config.yaml
balance_loss: 0.0157
vocab_size: 4096
norm: "rmsnorm"
norm_place: "pre"
tie_embeddings: false
init: "uniform"
init_std_down: 0.00531
optimizer: "muon_variant"
warmup_steps: 200
seq_len: 1024
train_tokens: 412400000
dataset: "wikipedia_en"
Below are experts of layer 4 (counted from 0) of a mixture-of-experts language model. Rows are named router (the router's row for the expert), gate (a neuron's input weights, with its number), up (a neuron's input weights, with its number) and show model dimensions 0-127. Each number is 500 + 50 x the weight over its row's rms, rounded and kept within 0 to 999. Numbers have three digits each.
Before each expert's rows: "comes after" lists some tokens at least twice as common just before its tokens as in all text; "mostly gets" lists some tokens that are sent to it at least half of the time. This comes from a sample of Wikipedia text that the model never trained on. Tokens count by the router's weight.

# expert 14
comes after: " |", " a", " and", " the", ",", " to"
mostly gets: " v", " d", " c", " rem", " pl", " f"
router:458414522505559542553432429509551464530532539552509607523421498472531432448508409425544593561587519545430471473440526541466491513442491509585534494516369506604498421527536516498532531397447640514554492431446506492528520502467541479516506502469480596469591516493503557556478545535474441466439554563496482512463516467461464415508590450590533449502455506462448560461498497473505520530409
gate0:500536510418519522461469563503521527511558546488547551546492530500383536423411552478505555453599547524466516517484504526467485502518556381551505340498488458520592519518387450527458563493495487355543471486476508480477545492479552365478497488531488512503565456534499497571466519512482441521518506495473490457509416462495453548499531547561426468371379492520498404529541515415549451497449
up0:521504479404612454502542474559590512567495509576452521566588465419423545395457530443500570473563571493420546438492502543473546488539506442608515486569565488559510592555490488555458507548499497469549521480488568533527509487494498375517511557444532527474511500524455550550430450536474478563454469433517446502492438415515473526500495607479438506396426469572474493545591573501545462443496

# expert 28
comes after: "'", ".", " H", " K", " J", "H"
mostly gets: "s", "a", " s", " Alex", " S", " her"
router:476490517446494502471448434542516447490424533586544554483513470526464419483516502415576559527531498509479515556459501532513395540478552467547511502563496465531491399518635562493595522453428512531545505462541565544470429487537462494576355480410457545502533483535380571473465573548504476468531536539561518445463480522517485430503581412463512453565496538453514584443485472529515396597451
gate0:522507545464534465444498575434526474619501586344529598554527468525486466520476447515522542520478515527487503561460493453482420422562535485521454445477545479479588483572498528576450478492540400514423572511509579522442561549543483507546486514439559549562466504553482457381448509380494461564536522556473554475404462502498542566502446507478532393541418592477521517443483478489523478517433
up0:530523499556518422494466556439454539490529496392483423456571476411502410512551508446524457427494560465497567538395505512490487599580523575506477446467516489503513550571440549565538425501577524440447543602508538569526473487515464466593463484475537529487545513500453390560429439451381543416548524516558545478506569540446496491448448625467493537556419464563512542483465505538492497545492

# expert 51
comes after: " the", " an", " ", " a", " The", "The"
mostly gets: " appro", " Pri", " rece", "fess", " Don", " Tim"
router:466412462541545524582500465519467535495507535574609474472506488447517406506548448463574525461507551497479433472380610557446424512438492488523522501496405462496515379564549467574549566451471530482539540475475489505460491453458515537550511489525428602349526422496491510502520496563465462460492470515552540559542448452462473488518517474571480419573488612424512464447536458427535481566433
gate0:550489472502491526452517509471606440492435607402548407515472544416457518471504549436523574535529461398479425498432433510617434472403575565489492453469488515536598554479576543397496579496471526485548494458463539474528423488482490572461468501495436537498537446580448538380586442507529501481439509471475457504521451439554496453557548454501478433458528447502405471436513507482469472477520
up0:461578495583491480543514502481430581461517501467532465471509453529457423593482515411521491507503498534571509460476508513479408472515561413506560464503506509449428444501474476472626453452550512485529467464482489393523446480595491627524528504517417495465597568469462451483523544440553550528531640509585455495565439414458458527480532447520482563576499472488399431423480553478484478466407

# expert 13
comes after: " |", "1", " f", " adv", ";", "|"
mostly gets: "ic", "oc", "ec", "uc", " new", "ific"
router:467375532483538502571405445498510441548484498520578559445531515428507490515491489444533494554585591502486469445492503578450473474399509448603519496578445425605589389569477526571506514513492625505515542514476558451473507486494523484546441414489470580420531542511492469520576489569516510470589481568545548500489504488476481406526516494497502479540480577501540477382472537485478488603435
gate0:464432510465569579457511450483511434490464513443504377493523518355516568498565525452553572548494466443640419476539492573512470481463494526471559474553465468567535523499476486464510517536484529469510609491550500504558433452391449451579469589500459538414573537541595563521606492493500535593507491473465450533556526503612505509546540462511445401482485507553548504517542474541508492459543
up0:500560569467577503511476602473495448533506455491623451432545466495539475555500513528415471544552573493523588559467457578614485521471519408469427524505482416506480531493565505495562463466575519510542539606554542504454516437524549517549533507393550493469505491535484436421476442519546480483398474475482383491492436546536544528559490484484530515524476505535485520487449396677546505466541

# expert 42
comes after: "-", "–", " ", ".", " (", " un"
mostly gets: " rel", " rest", " ph", " dep", "year", " ext"
router:479459547551474615596485525570406536548515510510541574466513531490530447372506498506639477505579553529443489495531569576479447505529567465527553519511496486596552450502528475593544546447403502431553588506500583505493431514467481526542446451498412540541527525457489472435484496511490472493568547570532580452563451501545440478438536437614511429542513559484546492420565477492494448520461
gate0:508398552552512428427464500527540389524489530508521503473442491458558525467474514529505513496562436542591510467520574415428566510518512490526532500422524478535516430496527445465528467474427431547578511456544443623468486492572486458419454533472450588499572576448578514532533517570578516440579424444498487585599529506514454440530493518582467459536520472579472538376526507488475497489389
up0:493498507497586551505457425418468443471564485538452496529433460438512471571545451530478541490441552470419513454433461568542414533446452495488444474525570548451537475430529431544372619591524460618572547538526454464492551399449485526507601442401518440527489435477475505491489483461488515493436481570503549471448521479500529574430483513533540473486561492579540455578539494438482544576448

# expert 29
comes after: " the", " T", " The", " a", "The", " A"
mostly gets: " Jo", " TV", " Le", " Alex", " Mo", " '"
router:487426458506579548565451476505438501482551518581511524386494475534556504439547459459589467480527551515481416444427603560469424537474531452585465492478377399503511443565536545488545520484458562488534568466462564479550506523525456451596470444539444557461513439503367503496486513593484451427479504474515585528540426514458506510471506500498520498524492602391551478496540475405506453558465
gate0:520432405503466445499535535407435459508570461495414534524525486562568502473482435433448425485428541512450469464481604410520552559455546471423432442494497467498511461508512548449568479530509587464513536421496501503550526593483479531548494422520507452524508561505552505546618489485490461472423594604508495431454544561553485481525444535466568400475450490488459540421469414453535552411421
up0:524419540524541440517441412437460486409486491543463480526520506525559554515569515474519490524363456469464488524488552459469533481433545511496536440484457479468446499455517594503587486558572414475508539373438574403538519524471482529520524397625563538495490538536520512464530546497561432384371525561513497490428475539484538560532428522516579445494478556571529518504529553526455473453435

# expert 31
comes after: "-", " d", " D", "d", " O", " an"
mostly gets: " al", " main", " general", " head", " lead", " old"
router:413482605558576524644547454605406460585503559566502550465489545414539519467493475529531462517556460476492487567474561551504388519484549490498596504540420465543508491474513448577568490392446502513552513453451468384494460521467523592510418486470506474494537511476565581450547507478505519465484521597553565444549443474516457498467540435468495444556555557431546511494568532471475468507488
gate0:584562462515509564505464494602451489551463499463489614427494463520481558508544548542488407460398458537506397526419565506464535461517545493491516507493479481566445498465512525415515453496428465566610552496569579423521428511457470448497444568535518556491435510393432435486553430546466534447524514521600488527512534490491495507474539557471514644413480554404468522468430529561536498521518
up0:489471437433472501328525523507482499547501457432533426521525582541415503484407458568520520506528550550479558560500476472582463502462583492437503524430412475423512480508478487522443416500598561467574569352480489526556544566541476447445574518537487505501477520587552448528502577480485501531478495507413501479525516528515419439510535523485461455497441474605523413473595442503460476478443

# expert 6
comes after: "-", ":", " (", " of", " and", " p"
mostly gets: " Che", " Sch", " indust", " activ", " red", " invest"
router:441524543458451583559470518496379461567525548550529479485503460470523435436601464508425548563599448400451387504471545547443501516487617476527562513498412485511519511566504456552586581470388519528479546438504493549431485550425533539555514480455475511466495547538433480520508506583441468475575516577589526464562444488472517472484538381527546492519495614495491493508476465472427492490509
gate0:476534534480475477495675510512466575551428527447483533480468410460446503485551491543497513456509394460472432490479481463548545458431524481478485513408546424481541456464494579561545589497453649534422469461524562561421450506448514563460470486523445499566509502470463525512460551424489494509509437545609456396512511453470424468508527464538442475467627472490562442555464584468496469488499
up0:541525522499475542445477523440488556479586504520468459418517495486609480569555471559519474455441498488536493459559463528554521534477513498534493574507515451470498476479463528546475477464510533414547491524525529550430434468457491405575472558474408498484393383509508484504545453635403551519501460531542453421522600564500487559548618544493547476570416479390508485590560478424469405538526

# expert 41
comes after: " \"", ".", "'", " (", " Sh", " wh"
mostly gets: " John", " more", " Black", " main", " Green", " stand"
router:443488566464553499573540424522486456523458502632555490429509424476525433452480418483541558517577575594459495452448523523470498513490491451567526481527478485578581424509529431474571529448476623530578557432441502514522502564430461563502475420511499523529527484454453612556466544525425487491454515474499553405479461524521389374442508482479562459571547520437481495445503498460513442546487
gate0:517446574529463610541522472588468572468446471543519533429575510434533477483444382547516422506458472469524495436528521527477510539459563477463482557526570556492476479579454438516452515497472547487554566444481501430547479485456527589439475459548531449503512491438562501545563526420333583499501499494647472501526490486508521441526465491461455487420515587477511466405549559493426455405484
up0:397439519440531552464467388519531465386522512514428606557540503477475507458416554520545485549576504517455503437557521550466548410452484519528567523470392481501460510527500510637530545538509628463464458503510550484519554497464445477470491548568581559428499476560475518557529494553463498498480478540547414561443543486515602454493531568409441552452540514511484555437548558450520556443542

# expert 62
comes after: "0", "2", "9", "1", "8", "7"
mostly gets: " States", "0", " American", " Australia", " film", " England"
router:469501514376488582524517384515407417539464535632463554456481465516523404561482451469473509538523460541496458515449530575440462508469581475586485504566452416498495470548520491475525517465488520547550588416466574545533457579491539518470470438466495546443504551583443502509483567524485447426556551545572514553537445538420511402512518463531538445566513612460555492501554460466467558559450
gate0:540503488462534475579430452477531439528468523476496483545576494549474556511545521540528520561435432437486361503510437467530467467493506473584480498486488543475446468448495519443542541491460541505410472484431461396513504594514543426507408503490491568448472454573538534477515506548524429408523411511642387535558507527538513486568566474422449541490598579518524587543452509429459576532443
up0:395476466403442407493581411469497641465549458476514482494445548533500590596462452497508452503541565541561519493490495529503571451528556489457490473481507532486534511476471417473555519442361559472562481493493507571360552426491454507516552508529510529580456486510594508590488479540463535589508500490428537525493542457612520462391508484453542517458504558569567447514476489536529505499491

# expert 56
comes after: " ", " m", " b", " M", " f", " B"
mostly gets: " pass", " rest", " ref", " prot", " rep", " port"
router:456458513515458565535401547475495486552504561511609511438429569446574459479524421488534545516531582454517490449477500610500477470431477475519527484481445450548512427565533459600574579475383570496547556523522515518473453442488491483535457479523527499423568521576460446538545551631494521446602528501503523546578431526505376443502562463564481475478477565441552523440488465496522453519420
gate0:556417531455524470483365542490521497404528581515519500454438441547493551533524517502482471519501516506540594464560429475563596465496505476526546513494473377533605487554479541485538541524411508590460569523431412534424463503523468500576444488474486408410585500502403470516448552498377442498534528519559461542462600502479496504537419525499481583423513504573463525445447489543485468524501
up0:487486582432532577505428459485558628439466447479451492420515540454454434435449491506475440460487488537500536481537519467531513499477491531499513551504461491490490575491565397522421446479575598491633494461584526412497437397397538537528543483572554496492550463539530480489543501486474485544529513641571477440581479533561447429466513462454448400537538519468470538471446494505444587484522

# expert 50
comes after: " M", " W", " F", "M", " R", " m"
mostly gets: "ince", " However", " Gre", "US", " Jo", " Mark"
router:517400606480484482494462471541510455463474510544547459480486507392527412477526452477586605520478525458522414554453532581500499520493628472500525499564477501476482523532540541462559547473497528488557571428531553529537454512518580482536392424505506624397515519548453531446477580592448500509567458443492540502496522510497395414498593474467526489570414512523583531428496504471430483509435
gate0:510472519508550470516530475473466447428563452496391519432451558479480440457465508580530516522548470512533516528626464552488433381484441480516417445564439571590510452409481486565467483509571480514457510516485556387496418488453470647446459458491465524578474472565493608505483402519510540547543485484526426542548425552480387477541501593434520508534457496490524497514537499513534511559541
up0:587527419480501459445428508566614477547439489357427568502474602580536484532501401501520456486457584514502475532431502537501473426462430539443458489521535516476580523507523527532518586514530570483488497543433613477582390446453582481554443543524399499504502532423522436459484527448547515410483511508421522405399446549475475530457476477559511466457482470478521469516493521504485467487520

# expert 19
comes after: " ", "1", "2", " (", "3", "–"
mostly gets: " two", " three", " four", " several", " five", " six"
router:505461545448486554600495430559463483540511504528516506409427490458515442491487468449510583534610543499461463463442583539453365530452537533600581535556430396589504469584511536489552503407422514512593533437430491542494432541489523516534474451442466554498529521553426557439472546535492467437524586507507511508529459525422493478531514452560520414570496585452533547451503520454483437555476
gate0:453484465524467448468490485540483542424532635379483567532518484507518466471444483576528448492499496575543530540584532556488566419561477489473513447529525508557504558456552409532531529477510525542524482528420515462565483504614561492457524473582413448516546478532575521614410483448489487504496482502505599463432558526533531538421447480580505466539638524467520553515587537564528524589436
up0:511458488478478499404446534553515525478428502426571450583425637523541425458457402520496492431511484539539623499551544473583528391505515493615583475494510454536516536354479496524545454487498510482520592498547539557605503488494582480448509527590455482549522514558474533519463524477552569535477510514496539576484522551537551439510562510519575524527479511483557549491579574589472488536507

# expert 43
comes after: " s", " S", " in", " to", " was", ":"
mostly gets: " place", " And", "oman", " James", " father", " left"
router:386491534525482541521460414551558508535473562543529532479484502528544379459473434451538530528560617533462448495521584629410477493442530470576516502627501456489490473568536517545525493468500494493667493458519495521442474427425471551534484501465464560484509498537357484467542552579465479498485545503548509429497451489388444450429509496504548492520473467509457499483512412436455451537501
gate0:517448496504529462483486451530565586614516471552488611554549524516568408468558523444461504520524550467352534440487528591462488546447506452576515393539605534479486542463512586519475561510489534552541458489623422390445490486503512443537529588512480506526472484541540507482516452466467536454469532519472583495500531424555461528487421468560547496471527506560416474550510482563421496400535
up0:399560516454550488520476440518490561504491548499512440532445477505458569492580501484470526503487539519457484486540549620345398491543573605490477443440438488489484500471411459563442505459527512537470482484524555513430576491439481455459479441538514412526428444468414462508514565397455521518421483574452475456447431581446519544441458467476411442511427498517508469527414459574443443539512